Weights of a small mixture-of-experts language model, trained from scratch on English Wikipedia: 2 picks a token, 7911 steps.
Below are experts of layer 8 (counted from 0) of a mixture-of-experts language model. Rows are named router (the router's row for the expert), gate (a neuron's input weights, with its number), up (a neuron's input weights, with its number) and show model dimensions 0-127. Each number is 128 + 32 x the weight over its row's rms, rounded and kept within 0 to 255. Numbers have three digits each.
Before each expert's rows: "gets" lists some tokens that make up at least twice as much of what it gets as of all text; "mostly gets" lists some tokens that are sent to it at least half of the time. This comes from a sample of Wikipedia text that the model never trained on. Tokens count by the router's weight.

# expert 5
gets: ",", " and", "s,", " by", "e,", "),"
mostly gets: "s,", "),", "e,", "es,", "er,", ","
router:180094142177152133087093177124175165151127094166203090114078166100163091098101096159148160163093117127079129126085099103090173150114118131132165149103160090110080138127147141137096168077085152128126132132137111109177133099168181091193152087102137113123108112177104144075097099153082111169106175125138128144088112135084122117122067137138134169117102185180133072088158066172093120095110
gate6:219130143144054112143115142199129076142110122102102103106164165145165094193122109101099083205089134186118131149111123131150155129129146151069145139117137123128092079115139142116122154165165127123075121159140146132157112145149124138090124144126219163149101099093168137064135143088150095170133152071140113136177085060143090124154120095106051135055135146167093107110122131162143123147133
up6:117163124122094153073106131129072075141120197091107149169057196164068146115112084165140081184174125148099068164125124152195152092110125109081151142121101133169112073080138090089124153146131146141157144119136127183116122161117143128089184092100144113168151099140141104100148154173173076132165109095160131180185132097118118121104118111098159197141108139106072170109109105169136140102122
gate7:094072123108150098066086122098151068111098111082131042106102110158150068101106135128106164120170071146107133146119129121123170155128161183076181117161149162140102076119097172135086172110112110123098130168103164143159116156168164150141180118163134079120138140158139194113143174136139109126187129106155148122148170101168086163153097092206142146109166081171079079140119098135156121136092
up7:122116128101162189225114111129129073071175132101052079094079103145144077153166096111124113102148106135069174127132143122106204134151162147107130143084186146123146111179101121137111141157135163181147145178132150139091151158167096157140095119118108113073101135127171145137162150135146131081104093128159148113191100129081128131155090173085115094096157160128097084153158097141098068161094
gate8:136148170096075178126095120096136133093137107121185173145109117164082148108174155164126183083158134104211161168097067102135123106133106122124161153137093114115114126122164113130099127142107087111128166147120123123143030118094157133090093146106190127062134184191142106068176170152070115146154122167172070081107130123081113136093091149140090129144116117184146131123127154145092162120176
up8:150131117154140141213078133151156111098123132088097094202112136165130099166161134132136156099184207060100113147117153144141157079050133170140127178162162056091169127141127135124134094116159151089084145105140093096201141124070138094161109073191117124173114135122142168118130102188121134114129093137136078110160092122145124138143131112111100130151096140094140116114065137093153106076177
gate9:160122183089129102117089114110084093155090141097092103127091053144083182137186134097122177116155126167133152181140138122091151142141121131107185134182149154124148122208104095115056135188124174162080143129135172117164151135127121085200129112102166110162138144113106093140172115106126091137134078061086126113145118112178107131143154138168140118120107135124110201118139059138103046130106
up9:157100114176122128161134144106167095142089156168202124066165079105138157096127095086116118108136131064141170115085096174104098135128161164132157167186130112136120195098139139150110082160090107174117176116066126169090143109157102105182118092184129125151102125069142142172125153117160165101152106130078185126130149193131094104130121082165169099159107111098103164095088082126077086139150
gate10:110080113119113205162043166113124150164126134149108108131122153074126088100143125173105123117141096114138135083103130176096138140125124104139149146061163137057082150102169095091035160171162150116148131136148141127152140127153145116128138143154084109079161141151138117157124136136147144134159114170129038081139125128130130133038129122095180122094200188127210131078152118167145137125119
up10:091136173151130118140052066076152146095141179104134146133144088156156100137036158148126127072101133111086160131138174132170125115106130127082163098125069095140062138074133149148175075147039148191122103125172156095136094116174148134088093116196176147115109162091136105120170125161129149094101123172149181129144173144105096121129174136126112123150139104123124133178132153168096095150147

# expert 0
gets: "\n", "-", "|", ".", "==", "==="
mostly gets: "\n", "==", "===", " ==", " ===", "\n "
router:188065133099070125143113110170127114136097191129130099106116143115149152154171130213110171170122136068156136162129118111095144009143120098115113093134143130111115139123136108119086111145113151147149108171086109112144134112136126123138132140117082103158190154150124079136121136112145131123205108152138110073211158109122157173066090084133146097091071130091163129153133134122079197150082
gate11:154132103121088147202131160120168163110140106098136112115135104140112132131111160126082181142149088080177059152123119127162147132155116139116150105085038164129155117119140103165153105208098127154118100091042156152165231141148117128100140139096152151188144148113120072113098160138156138094104111145138120084061147169179138099120075098109166136090119136068123137104111132121112199140129
up11:150129090122212095080099144144117158117074120137143150204087193153114051143154136114179108120114136111136167171091145141141127095092096123133141120103077132148144101075142165057118112142087136173139092131138170170203122126081097097155173094111113119142119136098115124103111132076147178098128204119142143188094163098151155129155108072119100147083144090104084142169155178103146139135161
gate12:126114119144112150185119145186104138097140056158147119122100160133159146126113090083170126099055105129158157149163137121126168130127140067153106090129144130139094072113142135150108136124162163143162144086169083120106149150170163151032137206156092172146202145130078094101070139114194120098140137125205135142080103149107089115095110155136135127084111117121152113093090099110117194168097
up12:121127156154133101085091095098175068125157141147113136098142069162173121052141165095109145091178105119193182168133159165153118110141152169095194104114089169093188134095164142154128184143148119087087111167073145161128132132094111081126096131074161144094114104136147070125133176109131190136076113126081111092144155124160157158152119147114152103129096153064075070147126159121150112160141
gate13:108163151126109115131154109070141139124152121096139167104120170096137169126096094100154177133083084166105146203069102133152138081174122085103137100085174070125107154103150105112131122085117112110122125175118170090213111072107130164145112078131139141110118147149158110191167066110127098124152112079167142169148100087170202142107121131129089147098108148141208160104150131088129154200110
up13:142107132069128131104104143146123134040114139092119179148190119142094087101177147122079155134143105148103118082137159083092121169134152226145136117134131138084073170164115102103093073084162083046137119123104132156120124156056082151138131181183133129146154149104118058116120125138118156151155122174116169121157120068102143173138140149175147104140139105131123158118163150072170163132173
gate14:176127129168077173143067138096076155125114148090171134157139142060114188093119138169143162097090132147173135166129154117149137087100198115106181091082150053155157129111117150151106144146155129094133112113125129129157175118096087136119120127136096109064126104145134130169101127077144154128151094161143151074123163180127137084079130164129095117144150071140139099177041186116093202110131
up14:153106166142077154157102154118103106123073094139086132149152135062154106128133203136151163086148134162095160156145095172182153107114194122129116086078135091134172099120146100142154142190108131108137152095138122126126071131156097076109181130080155155117176168150155074123132121161113131092090119113103149101091155131181083117119090175162121126153110111116019110137073156128186107185151
gate15:213095152133153104106106150118110143165136166158089077115101155105082121160195160151111130081103129111085079111072127108185106160142165081131137165105163191149077070118134113089157156118190162139160150098142119159105132164155136126147103083140088173149113116104137136084094084110183062142147105133137174128152091151157116142076130111074110121136082127159133103155168160132191128133054
up15:121150174103090146088146083134107130127141055111088158121098044082176120155115100138138110131114157104115127147091150134179093136124131110144186179140147095118207113145140073114108147119107127181057163117110130128197119135142182105185143085100132140169118092121159115138130183129146123126105144172060170200118116106152095130108103175055111144144117133203142143143119086101122124076163

# expert 2
gets: "\n", " |", ".", "s.", ")", ";"
mostly gets: " ==", " ===", "\".", "y.", ".\"", "\n"
router:139056104103169136108135158098116081127151201121142097117069169089148136109155129169135120160158127140117121144108100116159114081060138121073116079087119184147161076159060076137193111095166079171142113104133121151159115139113100124039126118156140103139100106139187154192177090128110178130158176155141121125161147127137176054129080124150105126113132095182151161091123130121106119129134
gate11:151072097097166104168067163073102104087138159120073201118134146084137081166185150178131128088113075109115108152057123125136131155091113146140203135117100130128132120136100099143176158089143153132142150137157092071139167125165138141147157146118129139180118124132192136152156145155145160186129096173149140076161127104074112141091118147110102157049141113114139120127124178079125128035111
up11:106174101064149129120086086077103173138109188147143115114119077171137135146095129127153108097179087183185090158163129127159097144145123056126159144095059159163111134114127136092128134184123123082076089177156205161115113154136144110100153087172133124099116079149158107133123107130098155181215095128146130180150145093135126139192089066118141123175143119116123071141117097099133118129118
gate12:182126142093138148087131089163107112132133121155164152134184153110138163082125105168129124117154122241107146136100181133126136080082164124076127131117119121162105082078157157153127138135123143176152136124117102163148112149124093127111099124159114153182091155171121205171081109083122034200149125174116090108082110111109119123107052082125151064151123125100096122155172094154103156129113
up12:072101181120113190111063131090143140115071138114143090146122084132182111125140162135119076129147120135142096141150077142162182147088159200075143127165132082117131120078147148184126140105170122121120104082151115193112099119120094152114082150100156137096126110146086110146124174102131087110121153161112122147132184132109095078109165124150172090188081121092193181072183128133146121126206
gate13:096165135103073115143142104097132093126146133108105179117109120078109114112145110180142105138124115132112110109128098175180100112149133110159165137152114154183093071159134105172059130113205108113129096167107133130136139144134123145042084189131129091131139128125068086128149085188136135123115210163149135168165207089093193114134054109140107114143131138159126077097173144114129195146096
up13:089135092170117189162121172067120144092173129113109189125127075127121109102155147175103191150094108118099112118143195111112189113126122069086133156152081162164146139071081145129112117146109168100116096137092131133108107139124120135090128163088086176180123175151148159168101186152042152123169103147099089174078036113151108149156125162140137134108130170120142104139134132151136069113125
gate14:113147108078196164065122094107104165123171072185163133140085115131128108128146125091120165139121074125090122159139116207157118112150139096136165114158123191158065123121125131083136111128153213140154136130095130141103141141138122119124111086158125106099175052143137106087168159096093156196181063159148129157183138101097169077162114093085132122138140152124103147169069093096121148116098
up14:144125111197174138124188170130102145049132105111073135135126160149098050144141100118121120132119181135102127129129159133147121103099112158171124060124143098096082066163123097128114136154074162172135118122147169127151143141152085110090172112106111129148167122163081076126044129138135130086104130143138075157150182081121112097169174136179203202107130146132111137145073110171166101114129
gate15:131141107075116114104160103128163119070124102081169139148141148158144141160138112108202121187167107139097130133137163170120144063138088117074179107090056055170185128214129131104139124156125107160142099147141118092142163094127086121083134066134075166179109118165131118193110098132124122155094077101151110112166157121113164081161114129171107143129112138153123123064099181116135108170171
up15:118149107131156097076157095086100121163151173151147131177114118159141151115083112132183154159183095169080137064138102161133208132127080093119156094122074117071117170108142141102144083124153130105138119165124137152129105089132123124147077075158103190132095090159130198135180155091086084099138131112109088119162110102165136110070129057141142215145114152135167182111102110140131125159173

# expert 1
gets: " the", " of", " a", " in", " to", " for"
mostly gets: " his", " with", " their", " on", " from", " its"
router:112113167146140069119096190155131095094132096086058095143108125105128083065173073154110127057137103174082136127137163127123160116110124094085098132144106155131140147116158148133127136189210130079105140217091161130162125169134174083114127191085143083128086105169067133102141103128178102144185102125143134138126161145052140115135154117115173172141127104125135153123121073113103130154143
gate11:165122114107131076133166110118158120112130139190160129138149109168170123040179123138087134078183128188090145158133121093105130098172140137159159116093146125152189083019069171112119167123150110120135061066115083144206100161098162136104108153115112128156076087111131111134117174136098101124099097119156129151121122121122169106140120126141122164190171126170164102086153105112149118156091
up11:127150116157090134131178093184099215119110082129127104098144150137149135116169131116124109082099176150063152139108156130153126132094113139189067146139129143164158141172113132113092151083086128121164054097118175080067173145119089202130128121127126160129086106159154128051167113188065148182124117094162131109133122110106112137160095125191170119154127117111119077100165098176127152094100
gate12:132163115159140117145081164098144177122115105147075073127074137153127139164172106126110183173143118119128182107122141065129173130100105097100149162151036101124062159087109096084137169142092167055115138141108080078201159087099166160152100104121153131141124118109104164105141139137089176171102204096128123142101139113182096166125171095143140147204116113112142136096150107128117153127155
up12:171172183181165106063094134099139144117108104139110125136154111126101157178078107169165136145145094139194149127178143132129163147109054171110106178130103056150137087103117104091117156151115124106127128128118081131180125094093130095154129089112113111189158074087118105115159055146099166158114166126143098092095147134182210117148127099134085116107105116102203103143112190100117165154142
gate13:112097181128180092146151126105134086160133184143208153145136113153197172038101149126147094105123159118112166138142151154139098146146095152065135133109099084087099179111122175133163148130134156110078089163162150114127093103132168149123115171132072113085193067098169110137159089121149138129110101077100110124169108133126096126140113124111169123091133119122180069131181171156068079084145
up13:127082080108146162131074114142111110109078154128122130102122073152116147123174082139087113114200100127148121102127060174130163190137146114129153172124151179137160123177193084096136130087118185173168091087122082160065148083112116176108143108138152143167193141125167115106118121112136131132100070067118076099104146176060187118105150158139122132142119199136133125155095171140125092136125
gate14:152094143193134126157152153153132106117184078155131129081115068093177113110111174174146092122124145088110124121120078115100093165174103091163124134190082121245095123167101113139106118114155092094111069116181082105149147143154122139145174183162120167060100147132114102136162152156108135079108115093160118081120167146091163133138114132220116093086129120158118121149145105145093120105132
up14:118102114042116127126056067128114110120144138173129161125157116133082131151143139124137187155116159156125110153127114104114180184157084177161129151125138191096114154107149134153131066030105102107165184136171137141124152050162109126140112090100062117145160085184183095065109092125167090096139097168160124117132129099134068131157139109143103126128117178153167089146158109125154150152138
gate15:166136086150138171110164111108172165203098140123148120078155059112126164110123104124131133067133176178117174136111116086164128063173094120171144150118092152172117073071108122131095167184148139135152112104164146085113084043142128142165170105128161099152121099183130182137142141072130118117123143131115105055192144093153120132129084143128132109174116079078130139150127113178148078105126
up15:143096101117083138121060129162121114080103109172170165131120110142105109146203092107130144131144088067134115131097160127087133139115110123175139087092187150132131092183099168118096124106116136119107159146077134102127082137066115181115077151115122128146149119124112109181105099114083181113136157115180178162142082126094130214126107108133129126198085237137152137120127142092151168186154